config = dict(
    n_experts=8,
    experts_per_token=2,
    moe_layers=[0, 1, 2, 3, 4, 5, 6, 7, 8, 9, 10],
    router_score='sigmoid',
    balance_loss=0.00201,
    num_attention_heads=6,
    num_key_value_heads=2,
    head_dim=32,
    init_std_down=0.0,
    optimizer='soap_variant',
    max_grad_norm=1.0,
    warmup_steps=200,
    schedule='wsd',
    decay_shape='linear',
    final_lr_fraction=0.0,
)
Below are experts of layer 5 (counted from 0) of a mixture-of-experts language model. Rows are named router (the router's row for the expert), gate (a neuron's input weights, with its number), up (a neuron's input weights, with its number) and show model dimensions 64-127. Each number is 128 + 32 x the weight over its row's rms, rounded and kept within 0 to 255.
Before each expert's rows: "comes after" lists some tokens at least twice as common just before its tokens as in all text. This comes from a sample of Wikipedia text that the model never trained on. Tokens count by the router's weight.

# expert 3
comes after: " |", "|", " ", " 0", " 1", " 3"
router [159 150 129 133 105 151 151 100 141 130  90 157 124 123  62  77 155 132 123 145 187 151 146  81  88 138 151 167  77 132 132 107 101 138 102 127 151 139 170 121 127  38 174  62  77 126 108 108  63 135 117  74  95 122 114 131 211 166 153  88 132  72  98 117]
gate0 [151  93 166  93 167 122 138 108 136  85  90 166 136  88 163  65 141 129  77  70 135 100 201 118 146 115 170 179 155 135 118 146 104 144 170 189 153 105 120 124 113 160 193 137 102  79 141 117  57 123 110 158 147 121 113 102 158 168 129 136 112 147 146 112]
up0 [ 89 135 104 123 155 137 103 112 158 142 164  63 143 131 104 139 112 111  56 157 174 131 104 112 172 143 198  67 146 160 131  24 135 146  79  92 106 143 165 127 126 124 126  96 136  46 127  88 128 125 128 126 106 106 139 178 152  95 129  74 146 142  74 159]
gate1 [119 154 116 165 162 145  58 175 128 145 143 139 127 126 101 125 163 206 162 110 140 142 138 147 127 117 131 147 105 151  97  75 111 154 121 102 228 119 161 150 119 116 184 117 147 135 137 102 150  97 184 134 141  86 154 148  92 136 100  79  91  88 140  76]
up1 [134 168 195 124 155 152 138  97 131  84 141  35  98  72 144 147 107 135 149 103 116  96 229 170 127 113  65 126 108 142 139  81 111 147  76 142 131 103 117 127 138  86 118 156 140 111  99 121  75  95 126 108 179 135  81 140  85  82 140  95 163 133 117 141]
gate2 [137 144 166 118 109 127  76 157 147  92 129  89 117 138 118 196 146 144 136  75 143 120 138  81 152 158  77 136 141 175 153 124  96 122 129 103 199 100  93 187  88  91 119 152 128 105 150  92 126 131 117 166 144 185 119 163 137 181 147  75 129 196 109 120]
up2 [136 111 100 122 105 125 177  75 133 206 132 135  64 120 144 118 119  96 133 135 102 124 127 117 115 138 156 102 176 152 170 118 147 136 122 222 138 159 149 156  94 181  98 119 108 196 120 124  51 123 168  97 103 142 194 143 116 170 170 135 100 135 109 183]
gate3 [159 120  82 162 140 140 181 132 130 148 130 162 141 143  97  61 104 121 117 148 145  92 128  86  97 118 179 115 139  88 109 184 100 146  85 188 122 121 116 154 159 100 148 104 133 118  51 131 142 170 151 141 163  95 113 169 126  95  80  79 108 110 106 139]
up3 [125 190 154 113 151 118  88 141 134 202  88 130 119 148 115 178 111 135 139 137 134 106 151 192  96 117 121 114 139 130  89 148 114 194  36 212 136 133 148 112 171 148 158 109 168 120 110 130 177 144 145 125 146 141 157 197 140  91 108 110  86 137 187 164]
gate4 [ 75 104 132  92 158 161 150 151 131 135  99  90 115  99 102 107 135 185 159 108  74 196 137 120 139  96 255 150 129 159  99 124  98 167  95 153 187 131 145 196 100  54 134 115 118 130 138 113 116  87 109 178 157 110 115  93 113 106 171  98 125  59  61 112]
up4 [147 139  84 154 128 134  83 119 122 145 173 132 127 117 163 116 162 135 127  75 189 111 111 153  91 152  72 132 163 102 177 134  99  99 117 102 134  96 126  81  90  76 118 142  85 124 158  99 135 109  78 105  67 150 108 190 159 177 187 112 114 138 173 115]
gate5 [135 135 121  89 185 130 108 133 145 171 120 159 139 122 123 119 150 147 163 147 130  72 146  85 171 204 201 119 135 105  79 117 162 126  91  84 161 101 104 142 119  81 130 122  92 131 111 173  98 121 155 132 129 132 124 189  83  94 120 110 142 132  93 126]
up5 [ 61 144  85 112 135 100 127 143 105 110 134 105  76 219  99 109  89 159  87 108 129 187 110  88  90 130  86 140 125 184 109  86 107  82 113 139  96 103 123 172  81 128 165 120 128 125  96 151 100 109  75  93 151 111 151 145 171 225 110 121 122 118 106 163]
gate6 [124 140  65 139 107 102 121  76 165  47 141 197  92 163 131 151 140 155 142 115 126 118 140 141 155 130 220 162 166 145 153 116 176 130 149  90 101 144  77 187  98 118 119  90 101 167  70 117 149 114 112  61  93 177  82 128 187 165 115 142 115  71 100 116]
up6 [117 156 146 149 126 107 122 167  87  97 148  68 111 120  98 150 146 126 114  71 147  78 147  75 133 123   0 139 166 135 189 132 109 142 136 152 177 121 129 111 110 162 165 165 135 108 143  89 163 131  94 133 103 142 125 177 103  90 129 144 136 154 151 156]
gate7 [ 96 111 134 129 170  96 135  87 140 116 167 130 178 132 158  58 140 160 160 100  74 142 176 170 139 146  35 189 173 160  62 133 127 123 150 122 109  77 147 102 161 116 117  88 114 134 118 130 106 111 101  97 105 148  96 138 140 103 115  73  96  84  82 155]
up7 [115 138  97 103  88 152 169  87 185  98 146 120 163 119 124  85 130 121 109 150 156 101 106 201 187 137  92 195 150 126 161 143 123  83 181 131 180 148 146  69 123 195  97  79  89 134 141 128 176  86 176 126 146 158 169 147 135 159 119 147 141 124  89 107]
gate8 [158 122 124  94 149 105 187 153 144 163 153 101 184 155 160 133 131 106 161  94 135 128 128 142 142 132 113 162 116 102 157  96 117 123 111 155 108 172 154 145 100 113 197 181 130 171 124 127 139  60 143 108 164  85  62 168  73 140 156  93 142 141 133 102]
up8 [136  69  91 180 119  95 116 206 157  88 121  97 147 173 126 115 127  99 146 138 136 117 172 144 146 110 144 120 124 122 155 140  71 112 162  74 158 153 113 109 124 172 106 105 173 158 171  99 167  98 115  85 134 120 144  66 141 157 166 165  93 138 129 138]
gate9 [120 161 181 103 187 115 124 144 146 127 104 114 150 131 110 112 107  85 148 109 155 133  82 108 106 135 110  92 117  97 147 161 144 144 125 176 119 142 115 147 107 199 185 150 130 121 112 182 146 133  90 115 133 139  63  64 147 141 136  63 140 205 214  92]
up9 [129 135  84 175 153 173 156 101 123 139 150 148 141 128 187  95 175 117 100 171 165 134 152 189 140 137 172 180 114 104 128 144 175  96 125 114 131 133 145  55 153 138 173 137 178 102 156  89  93  63  72 105 194  98 126  88 146 135 138  84 146 132 171 111]
gate10 [149 143 188 159 106 108 163 133 152  28 125  68 143  97  99 103 141 146 153  91 145 122  87 109 117 176 126  70 118 118 136 102 128 114 132 109 140 127 168 109 151  89 155  78 103 140 107 187  99 104  95 130 125 163  97 143 152 134 166 129 102  68  87 158]
up10 [ 94 145 196 145 198 138  95 134 100 127 108 133 143 173 143  99  94 138 153 181 140 121 158 146 126 174 131  42 104 164 137 142 130 108 165 113 156  92 171 114 169 190 106 154 137 134 101 181 106 116 100 139 134 155 162 137  89 163 139 136 172 133 128  87]
gate11 [162 155  92  97 145 154 125 109 193 175 143 134  89 138 122  96 135 132 134 140 159 137 128 146 153 106 236 113 163 167 144 115 141 140 156 185  99 164 183  85 125  79 153  64 119 160  99  58 121  85 108 101  88 130 117 142 135 147  95 121 126 102  81 127]
up11 [143 142 131 137  92  64 132 130  98 101 158 112  98  90 131 112  94 123 165 110 171 116 157 161 138 140  68 174  89 112 127 149 170 108 187 146 131  80 101 175 132 108 171 147 109 145  96 128 136  57 120 167 185 141 149 121 157  96  77 136 130 179  51  95]
gate12 [152 147 153 134 150 130 225 122 175 107 174  56 156 142 134 106 137 119  84  88 162 116 126 111 125 111 122 161 150  79 149 102 166 165 125 164 135 127  99 140 108  76 139  74 162  86 148 134  88 152 106 164 118 133 131 187  63 101 114 105 107 145  94 111]
up12 [142  99 179 133 160 132 122 196 134 160 171 157  98 131 116  61 118 130 115 103 110 126 114 118 100 160  90 148 121 178  84 194 166 138  79  62 129  87 134 132 129 139 143 137 118  42 122 142  72 127 196 131 149 158 108  74  99  46 111 146 122 127 167 129]
gate13 [ 86 124 206 131 117 112 129 171 111 129  91  90 131 127 131 111 105 126 180 148  82  47 163 136 102 157  95 135 181 110 209  94  82 133 102  80 151 108 186 148 153 114 176 146 139  82 156  97 113  93 167  95 169 107  98 186 133 139  89  76 107 185 116 102]
up13 [ 97 156 149 113  83 135 103 109 152 148 111 203 149  62 163  98 131 128 170 112 161 109  85 144 134  92  99  44 101 141 153 139 186 130 113 173 152 133 104 154 145 104 195 117 152 203 119 112 110  74 129  72 176 146  90 140 101  87 211 155 117 114 168 153]
gate14 [130 151  88 142 141 138 168 104 139 135  85 155 109 122 132  54 163 130 121 128  99  82 133 139  68 163 138 111 192 119 126 129 124 162 136 136 159 109 149 198  97  53 128  60 124 101  85 164  61  55 149 110 150 142 146 105  85 127 116  85 152 173 127 140]
up14 [ 93  97 118 137 133 137 165 119 137 106 137 122  85 144 130 130 126 164 119  99 113 143 115 142 101 153 176  72 170 165 122 162 127 172 121  54  92 109 123 110 101 164 174 163 128 138 138 211 133  91 174  74 112 142 108 126 155 208 125 132 114 182 182  73]
gate15 [ 93 111 167 136 124 111 152 193 142 171 139  52  70  99 164 111 107 153 107 103 144  82 145  54  91 120 102  66 163  86 136 136 108 174 114 147 100 110 120 161 126 121 140 111 129 105  84  71 106 125 142 144 175 154 133 176  70 102  92 117 164 124 100  89]
up15 [172 121 123 183 168 129 126 181 189 126 121 129 140 108 137 184 111 105 144 160 187 103  75 151 113  50 178  60 173 143 131 158 104 144 109 110 141 127  92 178 141 101 118  77 122 142 121 156 182 152 118 159  71 143 152 131 147 131 159 161 165  82 132 129]
gate16 [ 85 117 154 150 135 109  84 177  85 133 169 188 146 127 144 106 143 173  88 101 121 157 114  96 115 183 181 138 112 144  70 119 162 149 119 121 156 160 122 169  55 112 152 148  83 114 119 142 142 164 110 105 123  65 125 114 175 103 128  91 139 114  77 153]
up16 [125 172  85 120 158 166  81 152  76 155 116 125 125 120 133 203 147 177 148 144  72 144 148  89 142 164  60 154 203 166 116  54 123 122 108  66 139 101 111 128 155 148 183 119 121 106  99  80  85 103 140 124  72 134 169 151 141 143 215 129 113 117 150  95]

# expert 5
comes after: "\n", " ", ")", "==", " =", " =="
router [117  46 104 149 147 129 145 132  99 143 132 137 148  95 108 143 116 127 117 134 117 149 131 168 209  68 116 117 124 114 156 108 125 119 126  97 127 130 104  99 142 175 124 118 178 147 171 211 140 167  96 120 135 113 150 120 140  43 120 113 184 134 100 137]
gate0 [ 39  85 138 151 117 126 127 154 130 118 185 125 116 155 140 188 161 110 151 138 131 150 114 141 149 113 125 117 162 100 200 141 132 124  66  89 149 119 180  92 123 123 103 109 115 157 127 133 110 102 134 112  45 103 163 126 103 147 114 125 139 177 153  82]
up0 [123 120 103 112 100 139 152  84 123 137 159 135 142 125 139 108 144 121 173 180 134 166 154 102 113 115 127 179 112 104 197 141 118 126 152 164 110 140 141 105  94 125  82 164 112 125 102 137 102 144 152 110 128  99 125 110  97 153  88 159 154 191 186 177]
gate1 [130 130 100 155 111 120  99 158 129  64  99  78 192 152 138  94 117 130 142  97 122 181 119 108 102 151 154 111 169  82 135  85 100 128 122 174 158 124 116  35 102 125  95 158 169  70 151 181 170 158 170 102 147 144 136  98 171  80 125  54 146 161 129 158]
up1 [ 74 171 123 142 134  31 149 140 103 126 149 150  97 139  84  84 114  87 137  99 148 110 154  77 141 127  93 134 114 125 130 183 137 137 152 149 178 140 106 119 164 148 101  92 173 114 171 155 159 106  87 132 106 197 129 152 137 125 119 144 133 135  94 118]
gate2 [136 119 146 195  77 122  49 158 128 202 134  87 100 134 137  88 123 139 109 128 149 122 116 149 153 102 152 154 153 160 117 130 173 119 126 125 153  74 223 120 138 142  95 112 208 103 183 152  97 100 160 133 123  70 171 135  77 116 128 138 140 164 127  91]
up2 [118 177 116 140 111 170  78 122 116 121 149 175  78 139  88  88  84 137 122 117 157 109 110 131  82 108 179  62 137 210 105 114 172 121 107 106 143 125 140 140 129 122 152 127 149 119 188 144  91 110 144 147 162  79 164 101  59 129 137  93 132 139  67 142]
gate3 [109  89 176 129 129 131  91 188 100 135  94 133 105  92 122 134 111 145 146  90 130 133 119 126 113 144 109 106 106 111 143 166 100 124 111 157 133 102 121  72 147 126  94 177 181 121 167 155  81 172 181 143 155 177 152 184 145  63  78 147  93 149 111 111]
up3 [136 154 147 109 151 138 124 135 110 154  76 174  84  80 116 139 105 174 119 174 145 120 129 133  90 146  82 171 126  59 135 188 117 137 174 163 221 126  88 131  74 124 119 107 115 160  75  99 160 106 139 108 118 139 135 176 129 138 162 136 171 132 112 157]
gate4 [172 148 134 195 137  98 103 142 104 129 117  88 151  79 111 170 115 142 172 100 144 131  54 155 146 129 169  88 140  73  65  96  62 123 114 144 132 150 151 156 103 144 150 158 193 134 172 155 105 123  70 111 122 127  63 117 110  97 174  89 153 144  74 117]
up4 [110 169 138 121  67  69 112 136 141  87 122  98 157  87 125 138 108 143 175 161 153  95 114 116 125 130 176 155  79 104 101 116 107 120 155 119 147 113 111 154 115 125 142 127 117 170 103 132 211 115 140 119 148 148 127 103 186 133 127  70 158 145  75 153]
gate5 [162 125 146 124 217 117 176 107 143 126  82  90 114 147 133  81 109  99  61 149 118 140 136 124 153 128  90 175 142 107 157  78 171 160  34 139 189  81 118 132 133 143 127 145 146 123 159 101  76 162 109 126  98 109 119 150  88 115 116 152  97  89 127  95]
up5 [109 128 135 124 120  51 110 121  81 141 152 154 181 165  59 135 108 144 141 138 148 125 168 131 152  88 116 105 144 155 104 179  93  85 169 107 104 127  93 123 148 164 140 147  75 123  66 130 113 139 137 127 104 150 163 123 125 165 151 105 165 156 109 149]
gate6 [140 103 119  67 138  86 104  75 103  73 149 136 171  95 124 138 137 161 152 168  91  84  77 124 160 134 119 160 136  91 138  65 135 126 138 127 150 105 153 112  82 148 146 102 165 137 143 147 129 106 108 128 114 147 104 121 137  95 154 128 177  82 118  98]
up6 [172 176 166 133 169 117  69 170 108 102 120 197 146 122  97 119 141 150 158 133  90 122 139  69 119 143 116  82 114 186 123 126 124 132 175 134 134 172 132  96 145 164  71 127 108 158 113 152 127 116 126 104 113 159 183 137  68 148 134 154 101  82 148 154]
gate7 [104 142  95 124  95  45 109 122 151 111 108 104  97 126 118 123 159 125 118 105 133  92  96 133 131  49 155  72 105 162 103 147 149 155 113 167 192 183 137 132  77 121 124 108 121 122  99 165 159 207 103 165 132 163 168 131 159  84 134 111 123  92 115 138]
up7 [179 156 112 120 108 154 137 104 120 147 174 139 111 123 148  70 193 102 129 118 134  56 127 173 103  82  90  94 136  83 148 105 136 131  99  75 149 151 115 100 102  76 111  86 183 120  98  94 139 125  66 137 126 118 125 129 147 104 102 133 128 175 116  95]
gate8 [157 134 144 162 174 164  89 120 116  75  95 105 145  47 128 138 136 107 115  95 203 129 103 113 202 143 108 140 132  77 166 106  79 177  81 163 174 150  74 124 134 170 122 127 147 189 120 119 172 161 103 164 114 143 151 146 104  93 111  75 154 131 115 123]
up8 [127 184 109 133  95 138 133 128 148 146 160 158  94 102  67 114 149 104 147 122  67 105 110 201  80 162 143 153  95 101 175  70 123 135 158 148  98 103 111  97 169 128 141 117 123 118 216  76 122 113 124 136 121 195 148 114 170 159 116 110 146 123  74 198]
gate9 [155 108 131 172 167 197 144 168 128 165 105 196 147 137 136 160 146 174 129  57 139 118  99 160 168 137 115 139 202  97 113 154 131 113 115  92 200 131 127  79 140 144 127 128 153 148  88 163 122 169 141  92 111 177 135  89 135 105 117  93 125  83 117 145]
up9 [149  85 105 107 166 153 125 135  70 112 156 125 149 137 142 167 119 146 136 126 166 170 112 118 183 146 127 149 118 153  87  86 150 164 181 172  97 135  69 131 152 189 161 162 127  85 129 106  88 130 152 154 118 156 173 171 129 137 124 101 182  77 127 181]
gate10 [218 140 149 104 119 145 121 151  85  98  60 201 132 155 112 125 157 147 136  81 105 104 176 113 149  79 145 161 132 179 109 138 138  98 158  87 108  63 117  60 130 153 114 170 158 116 116 171 113 109 150 170 132 153 129 177 152  94 120  98 129 109 137 128]
up10 [153 191 128 171 168 135 114  92 147  65 124 134 167 155 130 159 208 134 128 169  81 123 120  88 123 169 190 128 137  74 100 129  89 113 109 109 150 100 100 137 188 108 117 158 124  78 100 112 173 128 162 160 109 126 138 147 209  51  81 137 108 102 178 176]
gate11 [107 152  84 149 137 119  45 117  89  84 160 129 137 103 175 115 119 117  82  52 166 139 159 165 162 167 177 128 116  57 113 118  34 119 102 100 165  83 129  81 144  91 123 119 172 161 147 160 137 151 117 102 137 147 112 131 137  79 192 122 181 107 128 141]
up11 [128 134 124 114 167 120  89 120 131 137 124 114  83 105 138  88 132 163  84 140 189 146 194 129 100  70  85  72 120 120  80  94  86  97 111 159 111 178 128 135  47 198 116 141  72  90 171 115 147  84 128 126 133 101 111  84 158 113 136 133 138 113  96 146]
gate12 [113 101 120 186 144 148  90 142 140 129 133 113 148 124 198  73  78 188 136 100 138 125 136 105 155 142 104  81 208 101 103  76 135 183 127 113 213 126 126 107 114 155 191 162 171 165  82 182 102 158 138 118 124 171 156 148 148  73 113 106 127 167 153  99]
up12 [159 115 134 118 139 119 112 100 139  54 106 205 110 155 149 119 152  75 126  78 185 131 167 100 161 101 136  69 114 155 119 164 126 161 119 156  78 203 117 127 113 129 100  99 107 124 167 128  57 122 125 156 161 123 112  49 126 141 201  96 155 100 185 164]
gate13 [166  76 203 146  90 114 104 175 140 130 106 138 131 139 155 121 109 138  79  95 167 110 160 110 131 156 166 163 177 153 144 158 105 147 147 137 147 112 106 144  89 143 105  90 205 140  88 207  94 100 132 171 178 117  97 116 123  97  99 166 144 156 153 132]
up13 [178 102 139 120  86 118 112 161 198 170 123 161 158 124 202 159  72 112 150 162 112 185 175 158 181 130 128  48 141 192 118 141 213  82 112 156 122 119 107 145 157 148  88 197 128 112 103  91  89 157 123 124 131 174 183 108 159 129 106 129 188 121 101 127]
gate14 [138 131 159 152 140  93 115  90 138 110 131 124  98 102 131 154 146 115  88 111 153 141 185 147 152 187 154 134 211 129 122 137  45 146  93 134 165  79 151 161 111 169  99 123 168 168  84 132 139 100 102  76 102 145 151 136 112  68 123 182 171 141 103 105]
up14 [109 187 165 139 110 173  82 144 127 129 148 123 165 150 121 115  67 156 162 192 184  72 134 147  97  88 165 174  90 136  90 133 133 154 177 121 139 116 110 190 173 118 108 119 144 104 173 181  97 172  74 127 183 113 120  86 114 128 149  94 113 138 123  88]
gate15 [ 99 123 138 167 153 162  68 128 150 121  98 139 150 119 114 105 121 224  97 172 136 113 175  60 168 179 152 145 124 100 104  62  97 132  97  84 181 161 145 135 124 178 195 132 155 127 125 132 116 138 141  80 122 100  84 112 127  77 118 155 112 113 120 125]
up15 [104 173  64 128 149 131 140 202 166 103 150 120 152 106 106 145 188 103 133 130 151 170 111 108 164 101  75  70 131 227 115  95  98 122 141  66 127 128 114 141  62 140  63 103 114 144 139  85 132 140 120 101  90 111 165 172 133 106 118 134 132  98  93 147]
gate16 [137 133  96 125 104 179 110 146 113 114 127 137 111 163 162 121 112  92 141 112 131 139 121 113 155 104 177  95 195 143  75 174 148 132 130 126 110  91 143 139 101 129 119 134 178 121 160 158  98  67 141 170 130 112 170  96 139  79 125  99 143 163 110  72]
up16 [160  98 189  96  49 139 169 144  81 121 136  89  82 158 127 154 164  94 136 138 122 102 112 132 169 125  97  72 117 134 141 159  88 118 121  86 147 140  99 160 149 120 168 118 189  74 117 143  72 160 126 140 188 158 105 180 119  48 158 124 154  79 112 192]

# expert 4
comes after: " the", " of", " in", " a", " for", " The"
router [134 124 168 144 147 117 112 125 142 138 131 148 119 124 140 136 131 150 129 119 120  55 138 151  60 158 118 155 177 106  85 158 120 162 165 142 113 155  69 113 157 171  69 128 113 136  72 103  91  60 153 176 116 122  59  77  76 123 145  96 158 169 174 129]
gate0 [144 139 161 103 105 190 115  94 199 137  63 168 106  54 113  92  86 119 146 151 137 141  92 139 163 135 112 209 180 122 132 102 128 161 151 160 134 128  81 131  74  98 182 131 142  95 141  82 163 113 111 116  98 138 175  98 125  76 132 181 149 145 146 183]
up0 [183  94 150 103 121 164 155 113 142 136 201 115  97  94 136 137 164 105 137 127 128  42  95 108 107  92 123 109  81 158 128 105 190 157  61 213 140 139 109 112 170  91 142 175 127 154 130 156 109 114 130 126 124 213 125 157 114 107 111 116 165 128 161 176]
gate1 [117 100  70 111 137 126 113 108 150 128 131 134 130  88 165 103 129 131 134 147 137  28 130  75 161 152 127 162 206 128  93 183  53 107 141 119 103 125  94 136  94 101 152 159  92 138 120 176  77 112 143 192 100 123 146  91  84  41  67 114 120 128 132 112]
up1 [149 102 114 115 149 158 124 140  89 139 147 138 108 136  96 134 147 141 136 107 133 111  97 137 153 147 187 188 184  98 145 146 180 148 107 103 139 164 124 149 199 171  69 107 158 161 145  92 140 109 154  73 132  82 101 114 182 110 142 134 138 130 117 100]
gate2 [131 211 121 138  68  56 163 129 112 193 107 126  99  94 137 123 216 152 133  96  63  38 141 106 148 105 147 120 172 100 146  75 143 165  68 130 125 144  54 142 100 176 176 120 119 144  69 143 188 114 109  99 105 127 113 138 107 110 153 151 182 134 145 128]
up2 [ 86  88 140 101 151 116 148 137  96 131 129 146 135  91 118 151  77 126 155 138 132 113 136  89  64  74 101 141 160 127 136 159 115  43 116 140 136  84  92 125 123 115 114  73 113 100  90 125 156 135 163 147  35  94 107 165  76 145 123  88 137 202 110 119]
gate3 [166 150 102  95 135 133 114 106  98 162 195 147  76  90 133 100 122 161 110 152  92  76 195 152 114 157 110  86 185 145 138 143 127  58 124 199 148 207 104 153 156 176 153 114 126  98 107 191  92 117 124 147  62 108 110 186  91  86 158 114 158 103 120 110]
up3 [ 71 104 147 105 162  87  99 151 164 102 120 174  46 136 156 103 135 136  80 153 158 109 109 118  74  86 154 119 131 126 131 111 149  57 133 141 149 110 115 127 143 101 134 171 107  83 121 137 112 136 102  85 122 107 106 105 127 158 136 138 180 155  33 118]
gate4 [108 117 145 158 163 125 161 140 131  85 128 136 181  94 126 103 115 131 166 146  81 138 119 116 117 167 102 113 170 108 100 118 123 214 149 135  60 161 167 113 114 167 139 158  97 105 131 218  96 197 127 132 123 140 163 125 111  73 152  91 150 168 126 136]
up4 [104 136 105  90 181 145 126 158 138  69 149 109 182 103 123 142  74 171 160 112 106  93 164 106 132 117 133 110 118 159 162  85 130 151 135 124 157 160 143 129 191  85 185 183 113 171 137  97  93  89 154  84 127 115  59 173 136 116 126 165 116 181 109 138]
gate5 [129 105 128 120 143 154 138 137 200 108  84  94 111 123 143  94 113 211 138 104 138 112 141 132 123 143 178 137 170 172 115 156 104 141  87 181 151  76  76 166 188 117 177  47 103 129 174 202 139  59 149 126 134 161 127 160 114  76 132 114 116 119 114  83]
up5 [130 110  87 110 155 119 129 170 132 101 106 159 155 139 121 168  97  83 155  84 179 139 158 120 136 138  96 163 126 148 138 104 148  81 169 161  73 139 105 178 122  86 177 106 110 164 129 131 141 194  81 182 162 141  83 146  77 152 127 196 100 189  50 101]
gate6 [124 127 135  43 187 106 112  85 160  66 119 155 131 123 179 130 144 117 126  89 109 127 143 169 186 131 121 185 144 130  73 165  99 130 131 112 115 134  87 132 140 186 177 132 116 137 130  81 121 106 163 133 197  69 137 126 116 142 118  97 154 160 144  82]
up6 [ 46  93  65 153  98 157 149  85 183 108 133 183 126 101 100  90  58 132 109 110 102  95 131 154 180 139  98 143 164  97  90  96 189 167 142 133  64 106 123 136 136  98 187 123 151 120 129 115 113  97 138  74 158 137  77 114 144 114 165 151  85 112 102 164]
gate7 [138 133 137  81 144  83 182 139 179 146 172 143 119 112 183 173 150 171 156 122  83  60 114 138  99 131 151 145 133 134 139 152  83 173 102 109 161 118 107 121 192 145 142 113 122 103 145  93 127 127 112 170 161  74  98 172 141 100 102 106 160 165 146 102]
up7 [ 74  84  94 122 168 162 125 148 115 100 129 119 154  86 105 124 156  93 152  89 117 132 197 153  82 140 165 181 118 124 130 146 101 161 151 107 177 122 135 173  99 154 143 107 141 184 116  91 107 124 138 151  55 106 138 103 162  98  96 130 107  89 198 149]
gate8 [157 122 166 107 163 190 111 121 162 122 143 185 125 119 189 100 147 156  97 133 109  97  96 106  70  78 150 104 113 124 123  69  93 176 145 131 129 114 132 139 164 138 116 122 170 127 101 152 117 155 117 175 170  94  48 148 111  99  74 145 111 127 112 152]
up8 [119 123 157 146  97 149 164 132 127  76 172  50 115  90 120  56 117 101 247 142 126 114 123 133  86  96  87 109 119 138 180 116 102 111 165 140 190 144 124 165 139 165 127 129 144  81  97 103  66  88 111 137 126 164 139 116 132 101  73 119 120 131 125  82]
gate9 [189 143 183 106 159 146 134 138 115 169 117 176 137  79  98  86 137 166 146 151  51 106  56 140  83 141 126 162 156 127  77 114 111 134 180 160 133 177  95 103 137 120 109 142 104  90 130 126 144 108 145 125 121 201 110 193  95  59  77  73  89 126 160 144]
up9 [193  60 128  88 129  91 124 176 143 150 123 132  87 101 195 167 160 155 151 162  99 157  77 147 150  94 103 134 126 130 123  84 111  95 161 107 126 102 124 143 145 108 177  79  92 122 117 121 107 185 121 172 143 157  97 180 118 118 138 151 103  98  75  92]
gate10 [112 110 136 173 135 146 148 116 142 139  81 102  67  53 210 138 141 126 193  45  95 182 120  61 133 167 151 127 168  48 117 103 191 155 141 181 116  89 108 120  96  99  92 114 122 134 124 111 125 113 133 177 146 128 150 104 142  91 138  92 170 125 109 101]
up10 [131 142 133  97 159 145  94  65 125 113 142 126 183 148  95 158 193 100 114 151 129  99 157 126 179 149  94 140 134  90 118 135 144  94 185 127 126  70 116  78 148 173  99 150 127 171 163 146 118  87  84  60 114  80 145 121  54 158 169  95 168 157 122 177]
gate11 [118 122 174  76 115 101 158 204 170 145 152 229  93 185 106 133 152  87 126 103 102 113 114 104  86 123 132 134 136 148  43 117  72 119 211 108 157 204 110 119 119 144 116 164  90 110 154 129 131 112  34 107 113  75 129 103 121  98 136 175 139 165 133 215]
up11 [128 183 102 140 125 140 145 168 105 194 130 119 111 166 168  91 167 165  87 121  86 133 231 127  68 138 174 142 242 113 144 163 151  98  68 160 130 129  85 111 165 130 154 108 197 117 126 120 117  95 106 175 113 146 145  99 137 121 158  54 135 106 110 159]
gate12 [160 167 201 141 190  98  68 151 168 119  96 219 141 150 104  99 127  98 172 120 108 127  75  97  83 134 131 154 125 146 116  86 134 132 146 149 113  97  72 143 143 161 106 100 157 117 167 109 101 117 122 126 123 109 122  99  95 110 190  81 146 144 112 166]
up12 [154 146 117 118 144 146 182 157 101 140 103  54 170 131 126 114 152 164  98 160 137 156 111 122  74  99  99 109 105 111  99  96 132  85 133 137 120 114 162 107 102 142 161 100 106 114 136 115 203 118  76 121 120 129 155 125  75  77 104  87 179 128 115 113]
gate13 [176 137 151  82 149 136 146 137 155 110 121 157  87 110 112 131  68 176  69  75 114 160  76 143 129 142 132 117 144  96  92 159 140 112 146 139 144 145  96 151 135 195 144  76 124 112  94 119 206 160 106 164 123  92 107 122  91  97 110 105  95 154  47  99]
up13 [125 113 162  96 144 111 149  81 128 102 136 113 115  81 116 130 152 126 101  94 219 121  96 168 150  79 200 140 140 103  47 154 185 180 125  87 103 132 115 106  98  98 135  76 176 120  66 122 127 131 135  71 148 160 122 125 121 187  80 145 128 117 152 141]
gate14 [149  85 166 156 145  82  57 139 135 127 208 117  66 128 183 156 143 137  73 117  90  92 176  98  79  91 106 130 145 122 121 132 118 110  96 149 130 115 134  94 149 182 107 150 121  82 131  92  75  68 135 153  95 168 162 109 100 170 104 129 123  94 105 154]
up14 [134 163 139  78  80 109 113 142 121 127 142 153 121 136 147 123  96 110 171 153 138 110 114 116 153 112  99  82 108 142 146  87 226 122 105 108  60 141 156 139 114 150  72 121 155 197 143 136 129  97 174 151 132 145 109  94 110 179 183 106 150 159 124 163]
gate15 [166 174 109 105 152 126 111 157 171 195 155 128 123 126 149 109 100 158 146  95 103 134 155 126 132 158  92  97 132 171  94 139  93 164 128 123 160  93 157 105 183 166 110  95 105 138 133 163 106  62 125 141 125 108 115 133  85  77  94 125  68 184 143  53]
up15 [140 120 161 111 164 144 101 161 149 157  95 136 112 104 129 120 125 140 107  72 112  93 149 129 132  86 112 114 103 115 138 204 113 107 132 150  80 179  95  59 142 100  68 172 123 132 129 178  97  96 122 146 170 125 110 106 163 110  97 131 108 103 115 159]
gate16 [123 135 145 151 166 130 118  94  96 129 142 113 136 165 133  87 156 137 127  94  58  89 117  77  93 184  89 172 157 175 144 137 150 102 144 125 188 112 132 147 129 115 112 170  93 114 104  78  89 148 140 154 112  96  99 119  89 124 138 127 139  77 145 102]
up16 [137 144 151 135 108 103 108  78  95 108 166 156 150 166  91 134 116 129 120  96 126 142  84 164 111  83 158 104 143  93 111 154 161 153 174 202 139  95 103 118  89  78 150 136 148 151 147 117 130 171 127 155 103 164 135 158 163 110 156 145 103 129 131 176]